Experts of a small language model.
Size: 12 layers, width 512, vocabulary 16746.
Experts: 40 experts in each of 12 layers, 96 squared ReLU neurons an expert, 6 picks a token, a softmax router, a shared expert of 192 neurons.
Training: a variant of Muon for the experts, 556M tokens.
Below are experts of layer 3 (counted from 0) of a mixture-of-experts language model. Rows are named router (the router's row for the expert) and show model dimensions 128-255. Each number is 128 + 24 x the weight over its row's rms, rounded and kept within 0 to 255. Numbers have three digits each.
After each expert's rows: "mostly gets" lists some tokens that are sent to it at least half of the time. This comes from a sample of Wikipedia text that the model never trained on.

# expert 4
router:127150178172166114131098082108148145121154092136116084128113138127133131136126186130103159182172123159120083098079101147119132168133103118120121146095129116156089122125141156119122141147108133154113104091183118094069096140122123140128115135127113122114102147106150149178140122167095172135122145138119140128086096081123108098169115114146146134163110122092118130161130126146140078086176
mostly gets: " water", " north", " species", " south", " east", " area"

# expert 0
router:112069118153088140190118153113098182126135134099130118131120109167105112156135123139124165115125140109126093132137119145125112127108105144113169112122115151073163131096132118137117172126077132132161154128082115129128109125110103167144145152146112113138083126147093138126112124108113153138083121124087164087154116162163121116106147146149131124120146113159141106133096113151154114142143
mostly gets: " tick", " Award", " votes", " song", " list", " Best"

# expert 37
router:115120093093176122069098158133162086114133157143135120167150144114157124134088130126085103138134114158096125147113113133100102107140122150167120130127131110177151107122096122150123141112125118115117132106106133134143149110162088125136175074135110117176132110092113110112101149147106165127134121134163127132120159191115139168114094142132089121138082136105165144120100111107101074188139
mostly gets: "191", "190", "193", "187", "188", "192"

# expert 24
router:127122118114153109152117072172133150147176103135121118119140138122106124134140131141156109140081106142121135066110168106158110152115069123126122095135088122127121098107092123114113140131115084103147144132173165137165091125148182179121127115126147108099098096135107132133085137128164176132148147142096132102153097104127151142149132156133134149146095157137110103110169152131139153100117
mostly gets: " appointed", " considered", " died", " described", " killed", " reported"

# expert 25
router:137098158137134119066128118142166144133127136100097121129101154105113130111179082159097137139112105128124149143130137126127156124101083151181145152083080148149154161106138128114121159126106129165113078152145142098124129106148135105138091161122106101166095129171107147141116119135115141068164085111126103126153141146121154169160152094119148103141171141100148129113113147133091126148138
mostly gets: " Europe", " America", " Records", " Ireland", " Australia", " Africa"

# expert 14
router:125116107073128084139142124145119087097100114114152077113166132098095102146120096145127142095120138115136170151104098126150096112123150160118104108149116161103141135142122159171100115136124148134125124133129162141114107140195113096157152126126152157158135160120113146116108138160149132109148132134157120119141110129128105134148143138118123160104083114140152153056106095123132145132134
mostly gets: " school", "ō", " students", " Chinese", " School", " Science"

# expert 8
router:152167106136117148136147141124113109110092142133147146119135136158131125097172080114149105120158129150145156128144137125154074150164118122120143115176156122157135153127170120180079110136176091166181117107085084142111112136158089171123124169127097142087101159166099130108108127134142084146100092105115125173134149090124135110122129089133110154164146122152137116100158129111094134143156
mostly gets: "″N", " MF", " DF", " MPC", "'\n", " Apps"

# expert 17
router:152126126135143148140136120123177106143186108160121138137135065115115129142133166103146095138106101104113153135121141131171159155154105148137139143138121126123115156132097104115116111153165147139141124147147152142137121133125135141096124121132083093125094137065123091100126186164132104129147117179116106125118129117154144152131176149129124122158124161144101087113129112139126134185138
mostly gets: " his", " he", " who", " they", " her", " him"

# expert 3
router:081153152109141150085114117122162130131068117141126146155109174163141093147154144087127139157161106111113129097149113106130174068105152155138125102143158101124169073177127147088121150144089140107123159137134175149142128160103131103139154138133123147129087107140120160102147100105083134143129141134124152095091130135111150167103133112101124086091107174147088136086130121114120103160135
mostly gets: ".\n\n", ").\n\n", " ===\n", ".\"\n\n", " ==\n", "==\n"

# expert 16
router:100097125089157144133108114141144161160106116110075114094137164118110158134083067094123090165147173130090124103154129113136092111124154124122133124114149068113149145059138121110117146088154107117148146093107137149131111161176087095122144112137120086129111175143155113132143190174098137182109086108150118114138149141076097144111138089155105144108123089133110135127163158146116124113143
mostly gets: "ić", "″E", "shire", "ö", "ø", "ü"

# expert 19
router:164124170129137127152136152096117171118158154105106149098090123184121096134136114133120164072143157152136137163095127144107131111133099158143071158133106140179129117094154126113137172143127183155141117148140135089092178133151094141184138130174108131149140143176137185144120130132155133145128136131136119132132128113161103169160125104186160105145167148130123110124085102118151173138141
mostly gets: "-c", "oph", "-d", " sc", " Clade", "pl"

# expert 7
router:114145127116092129113135154103119118122095155126147073120113156128124102110155111097123096109110158101113097111138148118141093149121085112100159145182115140111117134113116142117098088150148137106149163139136101155132162120128097116136128120133103144089141114121128161147085078145147133073084198105149124148143121143147099109122108173136111134109123089150129146181165111113127121178171
mostly gets: " ·", " University", " Texas", " JPL", " Chicago", " Ohio"

# expert 33
router:133112137128111108140121125131080137083114170145163148122125117083163126123127117163127121113120138117148146092125120107189178100160110132120137149126126110107090139112125098126096143147151136141152115124101113117143134103136139130158177141143134157143178102146109104174126170150153120142113110154124106121117112110140100094131118128126133165166110113107118103091101139118140173101141
mostly gets: " son", " Mad", " Ch", " Sam", " B", " Nik"

# expert 9
router:114163120109117133128131140123118136136122105120107094166074128104142131159106131136085101120139181177068114132144142120157143109139117098120166101194128104105152148102135130108132123154159116108114134157136103165123121146137129119141130119143131118132097123156096101116155149136159130132111142163102089137116131111101129104139157137135112110150108151087120101141181141154142115111128
mostly gets: " John", " William", " James", " Thomas", " Richard", " George"

# expert 18
router:141138168181131118166109095110128142184139146077122117134084123163128115076158117128165127131119112163083127120080141151132125098125131135121103100116131140153101108145135122080085168099149133145136104104109136109111149112111145140142121127161089127122118094125102126128150131174103161124128140146142172110145133135150165145104124128169095142109124120141190151118150105141134132165162
mostly gets: ".\n\n", ").\n\n", ".\"\n\n", " dis", ")\n\n", " r"

# expert 2
router:118124054125159152138131112104134099127148134168125167160129116133123112133130129087127147115122098132068135124146143132160120155128131139082159118070163166126133141118147129145143174098128143097144141151128127116114153094120134137069110102136137083104136133128098160141147132104164150092134145133130151126130152124121098112103120114144099160102151164122105151118089088163163121127155
mostly gets: " during", " held", " final", " won", " season", " began"

# expert 32
router:161154180094105086108116163122174118092147144174130152129113106106121146095138123167129135127128128115122144125139130116144113109105143128090148160110126142119126123111124119146104154115113097091174137122116174128096139123128105124132142098142143146090154119136131145149135142092098182141102138132127110132156122112172155099128101148127105099150100116154140115114147102132118063137143
mostly gets: "See", " are", " been", " has", " may", " can"

# expert 31
router:162131153117119138113146167110137109134098157131150126116103117123118114131151105102104107166080102077098142164116145148131105174095139143125148121145134110132096145122098147157066139100111178135101117079152154131150118133139133161125135172097131113154130100118137129101110115095115136146130116146130139103132185114127106112098164141150096124086126128093067133176112106136150146164116
mostly gets: " two", " one", " three", " four", "185", "187"

# expert 38
router:156114132109114123132106118117123117104149074119118098105157134092124154131155126123138155093124110112135106156097154137106076163143172148114124164156138157092132112142108118088131099157115116137140126145102116174110121171114122121123139130118148113153115107169129145135110136106150151141113116169154143128176122126130109142148167149120129118093129130120165116123147120140155130135165
mostly gets: " km", "'\n", "/a", " mi", " route", " tornado"

# expert 20
router:129125085122186159119132125125105122099126119153127141151115122136115094126115119120158102149124115098121158120197103141124151070137132146111136129061123162115114141127072143135134115138121121087113122174092114139187115120184154137092129110135138099131118154075076117131128172141125102136092140111165135135111127129160107142143140135121104161135121120157109153112101105089126145136090
mostly gets: "″N", " career", " served", " won", " received", " worked"

# expert 36
router:155175137160059095100135088114103110125174134099115114094130148120142102089144118152136158115145139114149151138140132143104110152129122131114144182173140129114096125127160139208109130124088098117143126121102172122110147121117133122100123079138077117154092156145180137117129150125142122138157124110142145161076144091091120127123097135109115153118101102094122104128165132161145147125216
mostly gets: "==", "'\n", " Apps", " ITA", " Coordinates", "Scientific"

# expert 1
router:133146156102153119141123111142156126138159130091147177135098120096134111117109129114163132142111140149113149114090078140096123156113099079124107179163103149112099144158153150102112151101118149157166142133117151146072142107105096132137114101145104159136142154175152198095149134151147129138121143149143119100119101135101112146149125067147128138126124100091137098144129143133143131082168
mostly gets: " vacc", "ensis", "{", " disease", "\\", "}{"

# expert 34
router:105134127095121128145127180099124155129125155127136124145110119155096112145087144150119154126146165121140079132095150139100135120174115124094138143148134181074163153131137133172146147115103124116079121090147140133120139172133141133115127118099119106157113157165099128199161101120155135114118103154166129142138133127134129127120091118174099153085162159161135117098107111098148147095157
mostly gets: "197", "198", "196", "199", "201", "195"

# expert 23
router:109102130133142097097142137099100193159117084134137117130106137126136121156121161071107142129091151138136126127096168179135098153153127139125095129109113127082110122124156139122126116130117121123096118105141144110151088133096094117182160147101147121103113152112138155115131135107115155116130122103111139147151118152105101125147122139117129168133150131124130129155144143146119109158093
mostly gets: "′", " Coordinates", "°W", " ft", " Genus", " Votes"

# expert 35
router:101132124086118128113127144132124168134095127131101177152114114131142130110143104176163143173128137092136124132133167155122128115093135104149129124162104106104137114169107112146121078081140120090160154148128098130151125121181123151125102115104185149085104145154121097105107119166085129173132126137152101116132139186092095074117099104159159149177087082137085133111108136145134137105108
mostly gets: "š", "″E", "ö", "á", "ić", "ă"

# expert 22
router:103178125134096181095122123111076131085143114136102122119145143161143151154133125136168137151136131064153106124177156098122149105100173160127097113077128083130126081110123107141152110122141141104117116118121161131127154111127129113143111132101124112112127108079108096175127101113106086125166155118122115114157172131104113116131137100122122100088097133097125156148122123148108140159127
mostly gets: " American", " British", " German", " Cup", " national", " government"

# expert 27
router:114121096110193149142148139137139129123127121134128126094157066162128176140097156121108096147144160110124117148139124133131154095134087103134144129133132118140124153104131104177146087119115158151151100099125109134148101084152176133158152146129133115104091163058114129105113182123097087114143184065142162123110102156107128131134143131131155121202117132108129154109137137125092115100146
mostly gets: "°N", " President", " member", " director", " appointed", " politician"

# expert 39
router:076139110119116105146123132140136169133129073124127130131148074125133089135135135131103120104109120165127134157151114104144121125100117096120123151112195163104133040130109129160112168162133131152136117091099134120105082141146160098167111100113149154122118152154188101108114112110094137141117119168109085123128118162135144109134105163166161164145133102125151178132099109163101131127092
mostly gets: "ă", "á", "ić", "ñ", "ola", "š"

# expert 15
router:132127140159146130143138150134113118155157139068121163159125113118139153173092150172090124167107124144118140123148132128115155155146132115125142167122103088122145162124079064144090158146122114174141136142098094123113150105098166139094093141156126139127148146125135118110113124099131137149137125142086145100145091105105163112095153097114143148133134116131137110112136168118133157115083
mostly gets: " John", " James", " William", " David", " Richard", " Thomas"

# expert 30
router:123107109104137156129118099131133102138160121146133170156175111104142110119169199134145150169094103148117101078133135104135108115140139134149135138136123093096138122124126139126170120150157138126118102151099107122126124150137149141133124120094114122131124114132112139134140097083136137171175130141162139080141146136136151152088126140117141171114126143135114102092082132144125165113100
mostly gets: " but", " while", " However", " After", " due", "\","

# expert 5
router:111111116117136099153107146140120152123106114122155128125130168118092093122092103137170129119127089097139191154172117148141115172116157113138146107160134108157173087124094136136114125122175123103102101130127114128124076158135095122093106135100114133117100148074073104133139146161109130123122115121185138149112099117090127110123094177114141138119120167079106119143157159120138071104083
mostly gets: " —;", "°N", "'\n", "%", " any", "-yard"

# expert 29
router:119101118127143134153125093116144123156151147114110178085143126136140135143148119141155123144137134143087122121131088136115167109142136101110130080134150132143098137141145131095131122110079123151124106118145141123171106149169157138103177133132127153143129103117129159119154105089148105092142143135139144162100150103166152161133109127108151127090132148142137158130089150128135153139125
mostly gets: " new", " building", " design", " built", " designed", " development"

# expert 26
router:177145135121109148129133142085117109114127097153102162129109120139102126110137131141091168137105093117133147135155134151101100103172156152119116080142146167155129110153160183166150128143111132131085153172140140132162126125158149156127121153123153132124128084114118126171158112120155098119083075108111097116182145089125140121133122101127176133155145146129098109194101099131164119143141
mostly gets: " album", " re", " Clade", " Records", " Label", " rem"

# expert 28
router:148128117139110144162103141114164144090101155141132137080135128137103148121085138126094118123142143120104168163120140112128132140137132134173129108111135107122098117162096152095134096149130137113115082113147135135140138102155140180154106120104140135090147109095130167094106121101099148142125153118119152132115120143124138165111107176118128161132109123146166137107106068120124089157096
mostly gets: "-year", " million", " years", "°N", " According", "During"

# expert 10
router:064139128138146141128173158139131148116160114143118146130157162142127175159152107138078141124113137125089154124103156111159111131146133141122104168131133143089148138135172185136123112093090143140156170140131143114133102132115134182110145129159156115118126162100112126132131108120135135181108158127141158135107111121095128103131152144174122100136131166139142100116128165110136059131155
mostly gets: "%", " sq", " JPL", " According", " census", "/sq"

# expert 13
router:124110128115109107083147154098144106102122117153105136121114103084118154115112114115099107116157127094092126119089161154124141097155148137136154107146102096089127160109124141137155103112136135082093123094142092126155100128152092145121095167129118138177155119126164062141113123092197100169079114150143099122127170128108118103133106081126094082144152109113102127094134133135109104101109
mostly gets: "09", "01", "07", "253", "04", " II"

# expert 21
router:171126161120100128108126137141089114136133122136137127101103188156109147089099107169127088159139156127128143131109179145125131146106155136177112159141142142093176138148108151149184079149140146101121124137112127124098197125122118100072076092122133152127156130141113114111124155124123132142117105146098116076114093121156119138115109084122116164139120126130123167150156109195123161076097
mostly gets: " United", " London", "ville", " Bay", " York", " County"

# expert 11
router:152112132143109122118102092145104057175103157119117091133143112211141122123128114100148124131125107139115089121106145112150156105131105122164142121136146131106106150136160173125114102134133153114096147108121138151109139123140103165115122132150136094098130112146172178113150095093113105122108135125105151138150152128166109128103183141096137089130095133145144085119112145130178142117140
mostly gets: " what", " if", " such", " This", " As", " they"

# expert 12
router:123130139111180171105118186122142116096130146120120131088078159186169139126137112119115130099070134102110165091138126092124142146130158107167139109111169103126124135112107102143123157120129133104122174167138099115104110151122138111133128132117119195113169082149125102142146155149153137106118140090138138137114143105127128162141140148084117114128129111088104121140095115144127122105164
mostly gets: "The", " The", "″W", " book", " including", " version"

# expert 6
router:108108069135153102107122143123168087151137160149107107161169181139106112140132163138148152128129120106075132173180168134141153100120127129156128153096145113149146127145138091142110151167117155085110170118095131117104160144114126130084157132156106120134152130128099094156131131108131133105152105132103171150148132113114118100133120153131146159171129119157096134150142126151135143131184
mostly gets: " July", " December", " September", " January", " April", " June"